From a checkpoint of a small mixture-of-experts model trained on Wikipedia.
Experts: 256 experts in each of 9 layers, 64 SwiGLU neurons an expert, 4 picks a token, a softmax router.
Training: a variant of Adam for the experts, 847M tokens, 6461 steps.
Below are experts of layer 2 (counted from 0) of a mixture-of-experts language model. Rows are named router (the router's row for the expert), gate (a neuron's input weights, with its number), up (a neuron's input weights, with its number) and show model dimensions 160-319. Each number is 500 + 40 x the weight over its row's rms, rounded and kept within 0 to 999. Numbers have three digits each.
Before each expert's rows: a language model's description of what the expert responds to. This comes from a sample of Wikipedia text that the model never trained on.

# expert 60
Description: Indefinite articles. Indefinite articles and quantifiers a, an, one, another, every, usually after is, was, as or a comma introducing a description.
router:463555421492442563462578496499498557491480448513519544444438546514561483545471494540554460463528556499514447467569534451450438465494459495413433520504524473503473480515510533506456554484475448503499554452500505541452495532536536507549555459521447516511441520490537530486517527517562493494581484522463580467542460486468552501541466552564503446509476527551514519475437490536567490470493500446457444561450503564501448533521454469469512514461561520468539484522495534469510533437544470
gate0:499520518501530506525550491574478462552455548477584433498512495541534503536546510515422543494475506477569494511506482452557474540567504480478535521482476502555489433468534514516451510416535538470469572437495568505440544489504473539475488523487519485494482584497503507475471486515539540479450474524552555463500510512492449512476506468494485499513567475462415521523481423398546503460554521558485488545456548486578491513554465500489457465504508495607524546484483519468520492527425507
up0:499463530533503528535486522444477497554434466501518519473522491528526472573526465550560540532515505497504494529498499521482484511450565451566488523506539472492503536537364578481597552466491478456471539574470477466409429480460531539510454472532468543548531502536470472429519403449529531543459474420502552556494543592546506552526491522500534474470441573486470542541491486433442471451522506532482501464409506469443506489479542496500580538503502512527515536501396570501538532515382450
gate1:440535514523544472454423530542521525546470550491563501536453475525521473452493476433536431501446439533488475512456484506533474480486531502488517479603464487494420504549493602538466497445497526520463574581553513525475472515499535487480514530549485440467466511581436493540509457512518495526542564504471505521531521471385544451527555501513554524487587525462477462500507443488488468480414485559501502542510500488487423511512480558549515548544479497552519583499496468468486435424486515
up1:495480548568531518550537415516458530480490534498550564539511478462430532494440469473493567462479474475477491504489503501553485496520416482482533505591470504530532416537502479468584505433495470535488560448435427509497561476549570479513526509542503472520483521543461515567431466535485518537492514564551550492496518496503540490491520538471483559546593402498499513520528505527440466554478445472473448506572443456537497507570539482485592492510488550518478558517483453537503515494559425
gate2:556521475565478436484468452513440503523548512506509550515521497494532520538518505480473547421499479379507487499488524501507466529523520455514488443547530550559545491520448470524416422426512498493493497428530510443468468529436467466510485474518530508473552477495463545463419522499493506495513505519518489515528559531521527462481458477544488505556495548482431587439493484492549531498517520473474473561479554547499433509505486540462548646557475587522431649513474494590543565533448516
up2:472504491479516496542527493426475461492553468526489507439467430467486463504502444513551513512527498480479506489510518504492459512577464539545501524449542501495531560438565522492492463546541457553526467461435565485519550434547580483484531485476451508512480479481469457507490522507433566550475550499499510461533520490470478563542468528557406528451516550522527485498449365582544513505474407508513508503482494468548522527523474483491475395487489492514550456476495464493512476514531530

# expert 43
Description: The after prepositions. The word the, mostly after prepositions such as of, in, at, to, as in "of the Catholic Church".
router:545424510465455478445525566481501480490432466493505499527514511502495418461454472498523526481487535420544535474437483445466441476487477534489456442506469497522501387476522580504441519394461543488453471494466526502489470522573496431529541473504534458498487606486512498504470558460511533468489469567572549470434506471475510514558437536512540535520493541482452556540543536504533531491536507473497445575547438482533531422546485475470559480470474495514487562527485476510577519536467455
gate0:465489509494474515497532464543558478462449436510543519551550480520505585504521502441541533537499586556512522413526473492519455480469448498508534496548502455463458494512495546578544547453483549498534495430448590527569505538493416460518411474478485409480493535505533481446498470498561531516545545527534512464498517463441446486483496464498500457516560479535528509503554425526444458478452462423430494483510488535547476516495433466495526466520591590624519526457523486494488548442494486
up0:526536491456492506494462520534442538505520532550428544505453507435593490540534470550562450450529505523496487467493463466545471428524538520452514518455491462396524514526530531517441461469547494454542509416517428534509509482534524505461532493566525579481520514409526496548512533492497562464449485498619502508538507489527478496475419527516486439518612538504512529498537448528477489496497488436513547488460498462517440567472459520490513476524579538614547598525470531523532526553467562
gate1:550473462534514492563567443492492406543583460629538611534580468499460497453493511493493549509485505491487432540474506462505533482549484425520564563514429484359537485368523516465539545498463454525522531448448512543485499449480518489474491483513448537554537520427480515479450484497468560503464601492510527529505527448581489551545504470555519455413487485498535481535524459519489499521477510502474510476474537478426522484499543479459509525467573451574515515501463466526505530543538453
up1:475474494549526533517530437495498563459533524506517577456595555539532523615538536544458498555489565493456478560545562510531508531444571491549530503490560513457508495617427474518493480520522479554510529445566460472495516487482454544483449575517484520451578452526481485499508447534510504536520462474480458540527446517498462488474519425483440554500470415510534488476491517435473507567499465572492558527507518530427503576473526521459479467557456504448470456483570495493483535462525552
gate2:523498521522515453471511407508545476517533557409513530582552482479468493429496528508480506461510552498549460457471546496523502529531489490478516487472410560527473492528489496535462429497497517572544498513466428486477507516526573442493480497521508372526520552432458601535483541527411443506621514528455488487459426518441526485526521500495549516526490461543468509454544476515493523453457489567538478562533522508539456505519510524487488509513462533483542522513455440472531483374560539
up2:523480574474510431460486425508513513539554552449448512603519472487453454411439503489472514474488529495553448462478520489545538496565515463459510501446457517503473455537494454552446459464436504564542455555493473502492500536535573414498512473487530386519572573451460557513446524487490470516639549551516522513511439518460565487542490507526578531570515508551470521458576515520441512433449530552499506546545467499538448512519484506502545496471490566483547503545507447527586492440554533

# expert 18
Description: Table cells, foreign scripts. Table row endings and blank cells in sports and election tables, closing parentheses, and characters inside Thai, Georgian, Armenian or Burmese words.
router:469503570490451446482510568517474580561515538524532502502514486515515425502496452502529478438497474447486579424481489473572450524562507502520435495511491445431453464503542570540539502475517463541435523464495476480521425486481541448527459533494475477448499566484590443519399536458522517471472496544523517471469459431530495482574503502464483453458501482470508486433495471469500477495515520519542477471586466487511433442588499504449550517465572473583561536430562498505499505526474502
gate0:472486499519519540512515501525490458557449517495505445555509523489491574541525438460485376512541508491498524522513447421515489443483560513510562547511478540541498415545478546556454425517513565547501491511492506543414467491467425533448542504424542521514502461507429596527436565472538482517487507542503508504501549445475474471427501419516447543469491506556491514496424478469492555412450495496485495562510553523486469540442437525544480538496533482457504507449578486484545443472547542
up0:493492568473518527541459552490449488499437478528490572467522488367535537511447533492531518599540484505492454441508481547465510461518450436526589480552526533586545551465439456509525542523497511485441495570465512513449511522530468502530501496504552553506553443584494508480527470520507565520479493492540443555514509489445471518595537544521483523499504496510574508487510457497518511499551460478462416503577493550555492520526452420440525503498506480435505507446407532421501457527413488
gate1:514574536507525580516488493508483494523468551556536521475476466440484442563474460469504491412563440487520537493493438414548564485548461456524577455437464532509496476480551540452483529469508483473432571480498541502478457527538545540473577551457528463533508526531451493439468512531538456454502470533502456411477444475485494544544522580500485531527526569510482561482572579508498471460512533468513513479474521477516503524485525527462555439494502512512551471505497505607476513492459552
up1:489549477496485515552511455600503586531475594544562506540557419488523514501515455463490478524542544513535492515482494509463493436418531531446541491530494465501452513481460538449488467602572522521483510448527500518490447547530479519481575521523577493536502458441550525481433459488514527553470526506458451488446479523457494419484511433464496456546472514441535496545495494480526476479518483504556515566466484500515519526521454506522484570508454502536566466473602491481435551486539493
gate2:480464546471531525495500580591484525516483525509506434510499448504570562496496493492465476469472514551536487506491506477528527479564457499493478405522566514453504477503499460473487483528470551476501495572497519470529484412580478533515509548468548423521485551489496505551492597490515491473447460521538485482530465485510502449545460478423433558497485478466525488509540519515468490506491475452529496548636518497472520528561492571549542483534512395472408477481434463506485467471477503
up2:547468479487514491579470534491470510506457412513513506520479488487527516506425461506434526484488511611529481553428537408518495506563492497547474503482502449499508509514485519416570526539441453475546524536484522442550519431515527519564505505551539497453533511521508417538471469487541528605467555465573462571499453442525503561563432506454491484434522431458479500554592494485450492570522427539416503569617453481480511532564483514454553486472518487451434491467509480515495541501453495

# expert 4
Description: Team sports vocabulary. Sports nouns in game reports and club histories, such as football, team, season, League, tournament, defensive coordinator.
router:535423489521476506462419520468493487496498461466500489462471523597594476541569485489495516502550475513523513449450537455492451550476521464511537517499516455511534492479497537502450505421483506474549475496493521503588459494542450507498448535565537464535537508461500450488482555472532565465455529521555502531520458493512457495466425498510515534545529497530481526515483457454450503465515510474483481583529488452477433560478547532501487535614500472485411511444456451506504474488479535
gate0:493516521525449491467508508510524554497500546524507506581459467553507440541514540498563460479592489458496516533500502561503509535504543485479494396510512564532462453514516495478477487459519489525517520491519458545524491560468580504493391589466491536466498513467466457449489502494470437517461506509475437542531489500546564455500485417487535532538461529486511500555497477500485509436495486504507533478475546482600506512458509579509431520437408469495549474505476481427535490471500609
up0:480431538484447497545430534515473422478414421580502435497506448495519462530530528480510517511558459452542542511472529510484469467477513476503532472486485478481436567508479523490492393459452538428528507540570533453563481560487461491498390554539456547427443532503434499503553560526534505493486463443505515524568481528557509461431494455485546459544477505464469519561519548403527513539545491518490490577452477472499601525488522471523485475464535537498518469496503535467536510391469496
gate1:534540476511487474484511503541553520445492505520524467555510500446430558481501477487436505502456566497475476531490519579532531395503467452583491455448481544616496533496508467518530462517551507481495506622512436488487499480498549444434583487456484519494515500501537531509480476458549405449522509480502527479489503576452516515554509488535560530521538527468528520441531461496488532450460536520566509546493483586487503439520508545592501538507451464528481490510490540483497512525471590
up1:600492488523477556525527521495418473534478546501565451506514530487556479419544471457423412487491452495498459406458494483506511544501498551562456470551509572430488477425472574505542436482489483507435565567432461491475494507537479500547510424493473469473457521500503473512505491580465513511493511479484564492485490536485451479595532537449560509533423504549511513441486488458531515509488415441445484481588389552433520443486557531517549459501499481483515515444513499533499543538445538
gate2:393482523521562497544516544551556527444533490533530465492505445540556489551459538530531506535479512493530497536533444494478543551469454471458514534483556513485443485521536418509451475536458503480485411547533482599479499477407484467442509583461451377499484505459480478508501482429477565454471544470507506503528450505480513462494550479463483478486567501503518467468524482481450506451476508427512516536489532502474569502418468487493478579409486500485512424413513429501551509505521522
up2:595490455462456463527469535485455452472473547521583505471481447509451455508573564469501525464510468426531477487473498529525511506524546522515527516467521522459511482532474591518471526527511474470509457424484515523486525486511430547485523504532517475428453478491537464512575506550482509446491525531568480501500451452543508496511466432469435516587579482459514548506468501485510512509553577515443515559452449434482535589504481482482529472552508543511543515571471571616449497539509529

# expert 19
Description: Closing brackets, name endings. Closing parentheses and quotes ending a parenthetical in lists and tables, plus final name pieces like Juvent-us, Loft-us, Nabl-us.
router:483475495512473555460521443503539491494603467519499523532577411534475487519478461519474446513459538533478529463461431489490459485520576463504518550518465465365554560505483435479543512504560474500454486472481483505475523450520431438499505553520471519480504474547443498535534581521566520518506437504472522506557439548553483530480490504534482445508484440490475478516578505474486499515507505558450498554451565453548560584523550495452539531558532476510592493492521501461548498602537355
gate0:484511474520482501548523447544504493538403527558473382541452517506437505448479527505469477484519544524544530499509461477425461507465510484505490463397542561537426460520525535539449497496542518490491482466519507510496516511455489537440444559520526419440564499479507474475421521535458511499495508495462476545498544570495500442528538478475497511473428479585507532434512503526494539529479463545493497528450455496473498488423493558477473492494506493460454495479455533495483474468541442
up0:490527505487517504548499391539435473566517490485485488620539547521497470476541425512479495535468535536504484493490458443475467418458465571600521486529472483528478450509489513495466493443486504498456531486433439480567503422508476440511481490577448520489548492489482528520443467525468485506413518507494518502472590507482427500552600568516531345415483455518529500531482476518467446500493514571471559393517464480502541521549466538516479484473481497495478508450470483454451511528545498
gate1:514488541488474547549511438435410503505487560640562438471433551546506538483513551442465553531467517419578501490569400465488529555500489514542412469467508517501484466524532489497499508460509494509507507472462488549464546488501466435505565528493519515488526484573506484547485441503509475472492490530462513516500501443566460513471520480475400478515521526420534496497485548517517503521406510516546541545462432478469495505522418559438483479495524539433527495500583492497495548519614505
up1:493511481528473527412446502459457593392540478481476524514503469476482507559458415549467470471446547591479521530502522532418521500443517477492476537475508535481498539475501508506516536445508485551517513514500416489506497501549493561560528484486503495557515474610469525513556518465483495498439498431472486513482512530444545491476506481456514532505447472447530512563497537501474562475465526477533491480532434525460594472427488483501509498466479501563536428475528474582518427455394465
gate2:477558381476495482497435502516592568533479497490532404565437497476580518450498463448431482468562492524459531570527523551496502511456521570518561459529429521517445444527564516505493495440462496573501476499504464530447557463530502462466472541493520439487514520545516528516508464438476490467518469513519502514494503444509453456497502504478471486503470510487476530533481500453543585513501503475531472451453542535483558464489444511470467472465475461494474552479501556493595509424478481
up2:463532496465538516445439510546479498447487545456517504491503463441498489558526532536428588523525545530471477461506546518517517456499476535523515517462486461530523543528477464520508538506488439394587528511531513465474518456496460589509502466404502534561478490471526522448490478490478493511557417478539473546544530451507553523495490543484485533469463485542518491472499495401462394509547525526457458477522439503514526457434469525409466463574505466523452430439494520468499499442515523

# expert 2
Description: Short mid-word pieces. Short word-internal pieces like id, am, iv, ang, especially after capitalized starts, e.g. Am-id-st, Cons-id-ered, El-vis, Ang, Ros, Bas.
router:530481488483522609442513501492524551452569483533458500504486463505430458539453390520553508491558489462575543542463527501567551531505507485480438532502451482548510524536476467433504539476459485494571439507507530453527493572539496462482472528559533475559549494539531496565454414500535536521529573477510466480517497528492521405497480424418446508567443466469517486541476526504450463528553501506469460502442512501467557453541488498476509462484533479455488395490451501451479483468464492
gate0:478503516478497474498537502445540462489458484520497453533489444483485462539479462512518524491513429493450412513481531516467567511540570431461469517469512551511468504514545519536556435485477522510538454561578456451548499530506472589510493514526554484506507498504487448511561585517509482562469508484457502513473463509503452509488489453425474504497506505477521490557531497493528554488485514513433510481578568571525500528495572543494570471503481504451543523502562513540496456470487535
up0:467506514539573500485501488479484424504462464502547496548519489540455540481520494456487456437568434519562481425532485503484478472583441531521499505500445570461473530536463498483527464509494446493423533501464443501526463549512521435540488501528495545493599466490473510458514497433530427496501492509572532512618443480463528499445490441497509487517537461485462454480470531532510555519483435440446568477453462538415529565507508475477497493507531525475514381509489439568508495543427501
gate1:472439517518566509494460485476485440526531508443629564533441521482477523478461503455447588476541370497443507467522482472483511481520490425504522457500486507525502596546537542480551471464521431542532471511519491531495526477509458438479577500470527519465532458477490492537569484554450484515466487516479596505506426525480474455473429581580420449591532522481469532441513510506497471541545559522529564463497517486475524521505508534491497455477413579461510505507478523477524562488551442
up1:458530535446470436546561497511465483490485509515526474552505557513562548491514571491528496432536545532510524427452497463513478473512464551476440468491462502517549484502515468549454499513505548440522475445586533455494440479481505523557537424506515575488493596437501541487463507440531503495588496457464499470454506495540515516572446492477446580501488438539518482497427536445502475476465501481504468562523473502555466445534416536540510543530534498525450478463526480425451537445415413
gate2:519529515494468475485481593510533475583443522531530503459442508538522504425494607487456539464423540461546486517476513480497490566580442459536480508507496487476542525492535490495521542504497486495566540549442575541505478559410480490507534515537545502476552546542442530564542553544443528511485478538479521586453512547456431580508527504566553524554545524505479504430457598439517567476466448542497501566514496500498487528476509486591481531521486512527514519504523549462460573508513499
up2:468477524527561515422504560449518486495490469422599525585506439544471505489510540488536493477507502480477466439513501521504545516534459495373478486438506525449521473523534493520484435536516529553504519510502484454543518549486577499460466498462486500531471478484465507457448531418504569512458566540447538458545500544528493475493492464504488530522466497546550492533527475481405454462534489489535445454472444540509450474545539553503517453522572573461523493572446461591527555418522541

# expert 61
Description: Closing parentheses and quotes. Closing parentheses, quotes and commas right after a term, number or title, in math formulas, song titles and thousands separators.
router:527481532581509547467555483534435480509548482468518509476528475490437444482460507497431483547532530421443476505549436519480492475607527427507498540450448470480525585442484484538446460478547465526501432543461509427443463500522560483470494447478510532473556508443513573496547545507452492540507512531447582478469540547442507489534426540554494461466438529500498473490530493458544457524519495569478537457481551550432473516491560485586463573519462498517468541439521431418554539540494555
gate0:463455521502480452479562550482465541458427465525466523611469458519533456495477481478555464476552446533499465506528493510498473471565461579554517517469452485506516466467482509493438517541449464445490536516519470447494531566496534485508513517447519464473493488435498442489487463526540444434566498468510530502562559491436491525549508439434473571545496432482499480542492467521483560551487473530452475508530499462422460448462526528521472409511410562477516474528468486536457499499504502
up0:534473508554473455471470483436471471521511453576410575532477449496525511475445519587569513463526534527466495505478479553470456461474456526522520567559461445577641484472516419471492546465435534497526523504519499497545531472578500454539543521487470471521494408516521486469526411488544498478483534478524400546512528505546473567462455542495518510489476474487472514560567485457446494594520484505440510586492485467517527520519490456449534511528482557460511408574513457461415473571480476
gate1:528520521617460519463549569538447455526473517534561482549464510501533477461570498421534502513472408539545505526477559492421501489513501570495516477467512541532528477482526532522581488512503500493514466492523556472593519480517461546444521459534459412559462453522508439481496542515488493430374524488482500546566561518579435497500473532461468474582519495469489510585515561485472519535545536437457469508516538594508523581489543484505473560465505508485492504427542519498463492490545565
up1:483533517561499523483493509549569529571549453484570503459506518532472429467446450551453535486471530455568503518491473488563495453510554508504583461495527463548513473467489506443462525520493490404415498542534457423470489481518492491438566426520555487550574490516493532477510486509534490476499511484428453531504577525478518547502564554493494516510424551600554420462480454581518520424495539464480579441444488550465523546524556507449490518521419578496484535505588516549484539491497583
gate2:538495552520501559513424572570564489548461543560503469509492501591480486489589488461497407510487521553544492474522536505455498535480534518469445471439463493486494518409510554468489464459563575468454453535541562480530509513512516553469454520454582544402423464475483483502554526503517449475491480568461551453532565558539546529515532473476511509496479533449523373520501509548565474529523569471453424497438478525400544489543392507557547470466550448503526503462518541500490474468508522
up2:508525496511514560489461585563585507569464455533530484536500477512485523462531474453495450561490567539537523471550596483456461437509510465486404445484431442459525539458535550506483479506562515467541475468527560521578488467512593555492496514444609560451436453519494522493472541472563445486441447510415533497510473506498514539509503532473476571510462522461448454446542512520536447468477492482465484464496505547497549448473395487546551531450494487497508498479483475488516427499536488

# expert 23
Description: Table separators, name endings. Blank spaces and pipes before years or scores in tables, plus word endings like -ame, -se, and words like life, mind, Note.
router:413452496547496507495468453469451542528549587544481469498492458537523492543533538479578583520435471489526457563476482507490496539437472516527523468509436463502492532513518497528529506480459487471500526489499493553558558507491516515477420517491530460486513517533566483493472424476493566523489507546521473495503578485518472572490498545529555526408455458530468500459510509491532537485494462552447494588453488488548482609550490505471481525483479534469601558520502461534534477535533454
gate0:545489519508460437506576545529386485595466493441580502516529565480526459494551511499503445557522530477473526507507433474499494541477466520509503443461516500498496480439506529496444472526523504420521513489468529461479508457497516519451513574494491447471557511464563512492488558468512519511503519499469557485479552517523456492536483487479499438506533453503519412467555538609502504544539489434570475592552470511527504500535555526502510505519475475467496510427472532518470458479531536
up0:481520483483578419466498507609510443443530482494417532523469457542510623489467515450488490483519428489515497510520485472467441477545451502482545469498584487494495494491481447503540533502538549477539563453444405525471502492480526553478496488513526439517482446548441441501454561511572417564568508481473456484527457460481522531487576458501404536520510486480437586466455488491550520549500535510500519489442514485457452502539418507516480494507507435544501527463575443481510497501517522
gate1:467496455454474490478527485445494491453487561430592464507524459424526530482564527544535519475519481493527496486526494511497489417499497514476472497438435559451477501454479515501482514531450509474497457590551427582412491475506569493496470473408494422491514578538454460517523568518478422526423534510457526464486477529450527469447524487439436457476531430523542510451470426552526558540463491445467441525513531526512536526453512546572520452494451463575558534422487507466411488502482549
up1:528434448495503519487488403442479517523483461431483474481501535486467482519532461480564449581478505460469519443479466481523512451527491500457449474426535534466521496511440438480554525499444524498476439501476492492533456488519387499452418492468526496550495552521416466588531588590572495526493499447470519530504512535486462496429503494459445523439558438480554501580493459520502495484515476458502494525557491458455556498542448463537479521485467432586558549456578479541412556454476585
gate2:459504527502503531508518511530491521445486536480527522500551531505542469511561489503558451470544464451483476474594511484481520429525584522492514464501552459519463542412482506461476508499523500478456557528497498420480497472460496567476484552540464479489507535474560484517471465498600446422542468516464512579469559492439542390526590471447506476525556519491544473530487446462515560519578465454534591440470514495446534504528480473449441476533418522478508499450581462474529497536509604
up2:554489534509489539485452468548485518480530519522509504508527477444414517521529505501508483486538562455463503480593474496494521474520546485498469497506541556536531540578469483475506536610478470493454525536469605409574450525488507485503470527537431558478483508451457493521487470418472502410573551414527496519461602507440579483583498466437491538500526530539523484506420506552502532572517451538532539475520501461433492489476396484512520448515467551475516474448501522535552541544511472

# expert 62
Description: Adjective and name suffixes. Word-final suffix pieces, mostly -al, -ian, -ic, -ine, -ill, as in doctoral, bovine, Sauvignon, often in scientific terms.
router:475498480418508531497463521485561508500491533487473507451469423501461477497544500523438497469425500558381577555521532468485559534525512450459464484532555512405492537583562528493450493574519492512506516468486442549472519509538541493477547493443463538555456510486495578460478568465451460502507483454552521394538501503480547499515513471501549512485527492570519474440493467500551505522460577508554458504516512458538471456563533487498545480499521453504488454567536494501499464460418520
gate1:513498495566512463562487513537443488525476577482517476470496426526461461543523453465505523496463413503468448567488505484491489472560535560458512428520486498471508520453501464590479499499468459544480530499563596532514522510489501446483581526492511499491482561414563565447551507534527439500469510598505507508426462616438456525537518454552502453500530418481516489507498591499447454503462500520476509508504524514497435464493406438582483507524557391466436511487521508525502508491485551
up1:583482458469488433489502458595446569467552510514501490506494489494439507513522475495523458552493502459428490454543569502495542501598474447511520484547485503478504566530573500551551430507486452496424492508503543529522518516447571525503548487463500573473484475509574494433518463511574488448465513513461563486522549508536493530550494496546551433519571478457557513539560574415539425485518507458525572449473537490469526432519493454507498500479506516503493435471522456545529485553522496
gate2:474617471477453510519546577445487552476509463484451493510529498474461433511517538550478542526540458453530513508575491539461531522451543480403544518452483484495605547490531532524477439526503478508490473473506586601470548550525509527434488500492478436521492530460508438485488455503481485520500526520557583416499447477430482548528529470503466459505506434531464535473459511534589513546511483550508541559550540497480491505461518516540509445556482426531509490477567469500525510499479571
up2:495489527509474480483504511571476550490536482502477539460505524469510557428504481561464502540521528524475544489457547546533509436528423511490500555524544465499484497479591373463496449595548463510524447524515543496522522502492573479555553526415526433608486437486522462499449537480468547536511485580502512555497472550560517452560519443579498543531503443488470423507469452410457529518488531474526541519537550496549507548442521479493459444456463500502525476504523530446563491569532530
gate3:511467480499473434507484545531451527457532451515555494550566545472502537468492478448484469494529477538468435504497568549538525497569521566576528474491495596530454489495522534521514489502470553505471496532531521465494553458417556501564523459505463487455478476506521465473537453573478530535505497483490525517476503463545506501540522591449488503495437513391537532528525554515521503462481544489556517446499470577518520501516555491563473527568450492485443476465540544434459499537565508
up3:516560566477470444548442537548520491483494474489512491535467471410496539487505506511469473451517460531487475523467494508500455476504469540498535482487448545520465490608453541504525415557475531505496463535528489512509464461467510482479533443533513477512551423551474583434477545405499464510559516513567496543532471464496553460490513602430446501511498452525518590540487476516513465558427465494458526468530436482529470554496459526517565563478518589384474496529453478482493542425534491

# expert 38
Description: Table cells and election results. Pipes, spaces and short capital codes in tables, especially election result tables with Votes, Candidate, %, plus degree and plus signs.
router:514465414476439497494483426513491498499535494431555536478517559567533575519460465513492462543497473491548516484481507538522471541505515547515582465561499459523497485585524572531484533502495461454497524525482524480481570498530538464447457458499545517568529468558481533520573509462498512542483582560525469460508453522458471531507505572524479514502519513535479523538426481486488468515495474525424508547439513493444533580532496485479523467475456537490517473465514435517467525464532412
gate0:506521460478470473529486558522511562442472519437483545546480500535508555531563523504582519572530526497499556547542469446535489460516544621474556503539527538561547446524460564442441422482488547501471540494461521510436394504528482461468481471477496428537446543496454499519541473505472458519485473465480551501541558517538510484456538476464503514497491515519516593480469522545488495532506479451522440502582469427483517504582436497534483514535478520504541573519432473561510505444551481
up0:517518534576485484492452453497494478479495488449526501490444578492457480478465441483443445379540497508494497437487525480482520530521483522529533448404486513491424489444505516523503485515501500491466446523474419548541518569487485533515521540503591571477486553549532416520463558460507480450476494500413485466571453572402524391584546510497462520529451588520472433492492485492484509457461463513536588551496511496505458478501529508486460548520467465491477465491525478464495432543545476
gate1:493536538510536499488541463547523504523519448483475493460456439426475440449510526505499467479519558480463413532443406529483561465520516429531496442452501498467498503532514512523534457509542507468484496419519490538440538576471502590474484536491490474472518548453521509524523560504448506498445468489527554451497485480483449398449531454458514599550551489523450408441593602456481512531502438542467519507438465559423457461501507513612508455537504532465545536537529488503486524527525534
up1:482455464527489514502512461446462552521514464470403563511526448432558510511454519471567538464494603439510529460521418502455490479448477475490527428501526520434525514499500498524525462537565506460465524420451532433417483495477494563535439513501470503508537468461586481529529540492448545544437479470520487552507458524406494492525521539588472517409461468421430455481545527430514463499492512464511536483454552401439490470450547517512514442454501555499491441554489524449469510527534478
gate2:504429528454530427465510532480462508417487483515510569473461532483516366552426537510527435504552532490502555526574517463550502547527485515529477506506553469478394544475504423526470479471450473476526480570521521484475521437502472527576469495436498458523459448473529553471545505524509475505469445500482557523529435495527600509467426463463486533511510470525438607490478525531371563494493469539490478485519518443492513485517503500464520423580496557456517422520470443512509502508542428
up2:471562487500473546455466478619512504483474490524471456491441526483542535508465472474492546423515468555450475464455619558435461494512414488486475514482478536497453499490526572456464519516552530504486576430507432455518495519436547528460473542517560500495477531457427481501507533483413552459473485490459435458545508529455473494498507500470510482455507509483554509461519507501438518482577580459453536558461500502493510457578480534561534491542568576455491540513497565438467532509408501

# expert 22
Description: Definite article the. The word "the" or "The" in running prose, especially after prepositions such as of and in, and at sentence starts.
router:421474535478462541458530541539474510492416558530501480462466489494506571497511510497559418472555408612521451466548512451452449465484560495484457462487567527441499551429508532485443489444493536534567473488480453505475429503525583536535557479511501535485423491451543466555531517458452503504487466554493529531511446504495536522562452553500425519481511477472471506539418482552558532520576533438524482505522475455426523454518452474486522474458401468489519535537528548527529509514511527
gate0:530574472541543438504475434504450474608537449499449450628497447461465476452475508472445489524508506472513493497493448522505531478524501413436504503536451502500429471465515453560486515453473520444482493520505497475448473605526526520499497451495641448594558554567451559506451499479547486488551502463498514497475557485467570472471514515469606454551468522454474445494555506474463519508467524468529491455495518505572504470531590516463546507479509500529489512527400503512506484479486544
up0:470454529452497587510461565479555479465454528553512513458480491604580496496520527526552436521552507527478523447537566508518493529459529552511397503378478521447475518572469523496494540548556524564507439419535531522564558422481520526484503560520456465471423493443532449470584438539507563443438526519436562543491435462554461504506532494528511592481485485555506474464472417473540504508515500517499505576462511515441480500504484464538456510515514501488521501464520520514510487562507509
gate1:505521458552569490555474477520556512499492492471502454466572580520513551526523520535486468492481518490430503535550511534563528527555459494513479570495409485494447576538503513485530537486482489548475514479537506401554461459469442474497472554466495553515505435442453547429479518553566495499506524434533504499483471532526479493505499427451487557462477483527564454458488488476586413600455486552493529429496590518473451530472519506552434518538515505539426473439535523500442465482539510
up1:504542489520492454484497488462470493512506460487470527545521533532584465552508471461485440506448576484501543495518552546518562528516475547439502533564480450472495485506524463550460470573451493444563486497529517526478511460474505565453477479521503479433512554597470541487501417496505510520511555484381449408593541457492505488479579457512590461562538496528517488487552542475410554450458496489466514554467509493569480554495525566494473528511524505442524413498469504452474507567507483
gate2:568496528491524401508443520526569488476516455490549551478462502553556388506480453419544455555580590551555518448487520539529480509476516494450422477552494526459460460477429490501509535487531498510503520496519512551516452395472486514439503534503542490483464577547453567482473377510508520570444609469431501529482567461539500488461498505484559447466510552503526479459521492463449475528471505569474507501490508480476456522502462521515478514497489543563498515524448510521479503498480465
up2:526433492501472503523453585490490552542526465540529532477504485519603496544497493455544484548536558535534467480405447467481499474477553464493426501532484522452444455507378534553452481452460483544508476549516495515509463399477479509478515474512550470458474561524514544517523429495548538532430522507437509527513512491536540499432496494512514431436501502463545488453507521481418502507480482520444530477475457476429503493528482517497464523471457555544485545489528501484538523505511473

# expert 30
Description: Age, school, season nouns. Nouns for age, schooling and competition stages after the or a: age of four, High School, season, children, female, level.
router:459499452506506450478515548489533576490586493444497500536480601550495503519523561527488539494486527550492527551530538466467503516466527502535447495485476434505549417540567516442525543575551502445490451509508537482545518513577435492498532558547485526557448504553547510487480581422447449528462495500516525567497515519530450540489477435448474492448444488508477506505545545577448560516440474468492528457512556485474452515469482481508518571479502529551568491498468580451526459544553473
gate0:489446483500500513555518502539518496479536493555480437480498558548537445443497475547465539479479469537464439483481543484511521472481508448465469491536503466473483508526532532497485544465504541527536519465510612481473452455523510573534539500439546580536494529528590493461451536546448498534471455509438449521514467536501456471441488452493452483512497503459437489491546510454501562539480579577505433458456488506525463520451537524515502511545502471484505466518523467509480476590473480
up0:539477508540428515501504487518453532525525468435490445510512456502532505558513589538504539475588514548537498534430480513491442545449529519441489520459466448516538440535462450472470444504535548488488487529449457504549527534468484501502501508498505459537498489533481540470544544457490449528551514542496521508530511541533441477458448481443530486556446548483477606504445499440500470400501496505543520543510467498539645510544544426529492473539497528505517420516446519487521562434438530
gate1:520579525525518448506504441508499519469524435468485425441406409517429462518459505509430481539506524486523452584441467501463561492526520507513497481493492503579477509555453471480448426508518520524489522551522489537450472502539534536510495537477475484430539468522531499513567473461531487430457463397419484468505560557602505472526534462536463583521523520454491519505473476537515575584476540545526518460478471431515559502487534549506451515441545434415490487484470528520540468447483474
up1:524540531541578454589481513428474476576487539571522515523505482487498525453486538479444551569486494384516487513514507511583486518541484477522564524573465491509521461474534412527560493489470446523502551425473560489521487478516525489439498453515492477493457535547471533498496481562508506536449496467486498476437605518476509468442539543504459400455522474416452484496542521478468497475459523449488600499507472484502447586514502511511477552551470509482489541516444487470461485516447543
gate2:547537461474498570471516492474443563490491495511529559481543487490447605555480451504488468501554447539490497493519498443518553529503467503457492547446547518512464623434460502459473483486522498518524497507499488560459460503530582502426532520522532440480525473502456489543530492560497534501489501515472479506491471475504507450475487474494523463498529517504590447529452441510531469483487562472526561503538550529496514468534529503498446458490468477464498517519495476509568444436559468
up2:425510542476516488514455506472483500462476570503443572511477455478490542549460505527486474544511485517517596499465538485452522500448559482439509568546499503439524575512519480519443483496483520567572540548471468501531549391461500490555493532515525503496493540562391486484616486510480455525563387471457473495568405498497505468416514539532492499456472470516489485525486561519448515558473529480489554506462513499497547426441519432510510510514510502529485489443478570476516548529421439